config = dict(
    num_hidden_layers=10,
    hidden_size=448,
    n_experts=48,
    experts_per_token=6,
    d_expert=112,
    d_shared_expert=0,
    hidden_act='squared_relu',
    moe_layers=[2, 3, 4, 5, 6, 7, 8, 9],
    router_score='softmax',
    normalize_top_k=True,
    routed_scale=1.0,
    balance_loss=0.00131,
    balance_bias=True,
    router_logit_norm=1.5,
    router_bias=True,
    init_std_router=0.00854,
    lr_router=0.000247,
    vocab_size=8192,
    norm='rmsnorm',
    norm_eps=1e-05,
    tie_word_embeddings='early',
    optimizer='adam_variant',
    learning_rate=0.0004,
    beta1=0.9,
    max_grad_norm=1.0,
    batch_tokens=[32768, 65536, 131072],
    max_seq_len=2048,
    train_tokens=333100000,
    max_steps=4725,
    dataset='wikipedia_en',
)
Below are experts of layer 6 (counted from 0) of a mixture-of-experts language model. Rows are named router (the router's row for the expert) and show model dimensions 112-167. Each number is 50 + 10 x the weight over its row's rms, rounded and kept within 0 to 99.
After each expert's rows: "gets" lists some tokens that make up at least twice as much of what it gets as of all text. This comes from a sample of Wikipedia text that the model never trained on. Tokens count by the router's weight.

# expert 3
router:70 47 68 53 50 48 53 56 53 62 66 56 48 53 33 55 71 55 63 38 60 58 53 51 62 71 54 42 64 45 60 41 63 45 58 60 61 41 48 38 69 69 67 60 45 46 48 70 35 56 52 32 71 56 44 40
gets: "-", "–", "g", "1", "2", "t"

# expert 0
router:53 66 58 55 45 56 77 53 54 25 31 26 53 59 68 55 46 57 60 61 47 59 45 46 46 30 52 33 46 40 37 53 26 30 51 44 45 47 73 44 41 51 55 37 56 41 51 45 36 42 54 34 33 51 60 48
gets: " |", " \"", " (", ")", " =", "\n"

# expert 14
router:32 55 63 56 63 54 54 53 39 28 52 53 48 56 54 39 53 26 51 52 55 38 68 50 47 34 38 49 49 45 56 57 30 71 47 53 57 55 44 47 41 60 50 47 58 65 44 44 53 44 57 34 57 35 47 51
gets: "ing", " of", ",", " to", " for", " that"

# expert 12
router:59 39 55 46 53 52 65 39 52 39 57 37 48 43 47 42 47 55 41 53 41 57 63 37 42 62 47 65 51 30 54 45 49 40 57 43 65 39 42 46 53 50 42 52 69 52 29 49 42 42 48 54 58 34 35 38
gets: "9", "0", "1", "2", "8", "3"

# expert 28
router:54 36 41 34 66 46 65 56 63 61 42 59 46 59 46 60 46 40 62 39 63 55 70 74 45 45 50 43 37 28 65 44 56 43 35 47 32 52 36 57 71 34 62 53 52 56 52 55 46 62 51 52 46 39 58 41
gets: ",", "ly", " also", " not", " was", " only"

# expert 45
router:54 40 48 41 46 50 55 56 57 58 58 63 72 71 65 35 32 42 50 59 45 60 50 51 40 35 40 44 36 46 40 42 62 66 44 61 52 48 61 36 58 55 49 48 56 47 47 42 44 39 65 66 48 42 41 64
gets: " ", " was", "1", " to", " been", " were"

# expert 47
router:55 61 48 44 56 51 45 63 52 62 52 41 41 57 31 43 54 34 38 51 55 39 54 42 59 45 47 39 47 40 59 43 45 58 49 53 60 37 40 45 36 38 40 60 38 53 45 41 45 57 45 52 49 32 58 75
gets: "ri", " of", "te", " re", "ru", "ca"

# expert 43
router:46 52 41 24 38 63 51 55 53 45 65 50 54 61 53 35 46 46 63 39 31 38 52 61 42 61 41 51 60 62 51 56 63 51 43 44 44 54 43 58 34 51 47 62 54 55 32 53 56 32 45 45 25 44 39 48
gets: " ", " The", "2", "1", " In", "In"

# expert 5
router:46 49 45 39 53 40 64 55 57 52 61 56 64 60 53 58 51 46 33 37 44 67 63 44 25 56 55 50 55 32 41 52 46 40 50 64 41 47 68 35 43 61 36 45 49 35 49 37 57 52 56 41 37 41 57 46
gets: ":", "-", "″", " Born", " /", " Country"

# expert 30
router:45 55 62 55 57 27 52 31 42 71 37 45 35 47 56 60 68 33 55 54 58 45 35 31 51 63 56 51 53 46 50 48 49 51 50 52 52 21 59 55 51 50 61 33 37 35 67 44 37 60 58 36 55 50 35 51
gets: "s", "a", "e", "y", "o", "n"

# expert 10
router:70 65 63 58 36 56 66 57 58 65 59 52 47 72 46 50 38 45 54 51 49 63 61 36 46 70 53 44 50 67 45 41 73 53 51 35 49 62 55 50 77 59 59 47 59 52 52 63 42 52 47 46 59 47 48 73
gets: " and", ",", " |", ";", " or", " &"

# expert 11
router:39 50 37 49 35 55 29 37 49 41 50 62 51 59 50 47 51 66 57 70 55 55 56 56 64 67 59 61 41 48 55 52 57 23 64 51 48 51 65 39 61 37 35 51 65 67 62 51 74 35 58 70 51 46 55 52
gets: " a", " (", "/", " ft", " an", " m"

# expert 44
router:42 52 48 54 35 45 49 45 56 65 49 55 41 61 50 51 44 27 49 50 53 66 50 52 58 55 47 54 40 55 55 66 34 41 58 56 45 56 36 47 46 45 64 57 40 53 38 47 58 59 37 51 54 51 45 55
gets: " is", " was", " with", " are", " be", " has"

# expert 17
router:73 36 58 60 50 41 45 52 37 49 40 52 61 58 27 43 52 60 49 59 49 52 51 56 48 45 59 46 53 84 50 67 59 67 40 55 57 53 42 59 38 35 49 64 42 45 54 55 45 33 58 48 50 52 53 43
gets: "2", "3", "1", "5", "4", "0"

# expert 18
router:51 50 33 39 40 35 47 48 56 52 37 47 54 51 46 44 61 30 49 47 64 57 38 31 39 38 62 42 43 54 35 52 43 72 52 44 61 16 51 51 42 51 38 52 52 54 59 48 46 32 46 53 60 52 38 48
gets: "s", "ma", "a", "al", "e", "en"

# expert 36
router:38 37 44 44 44 59 72 46 50 55 37 51 57 63 45 47 50 42 52 42 52 68 55 39 46 59 59 47 33 41 52 64 33 28 47 49 38 58 64 48 54 53 43 40 57 50 55 42 51 64 65 50 48 39 53 60
gets: " |", "\n", ")", ";", " (", ","

# expert 42
router:56 50 33 49 59 63 34 42 54 62 36 59 55 54 50 50 42 67 46 51 38 63 53 53 58 61 45 53 35 46 59 49 63 57 54 63 38 54 50 39 43 51 49 54 56 59 33 48 43 45 53 47 29 54 73 41
gets: " the", " a", " his", " an", " The", "The"

# expert 33
router:67 58 46 47 29 58 49 51 61 55 62 36 47 56 52 47 67 64 59 54 51 49 30 45 59 50 41 64 42 56 39 48 53 63 60 55 55 43 47 52 55 45 49 49 50 47 64 66 55 51 45 64 59 40 44 42
gets: "th", " |", "st", "rd", "d", "nd"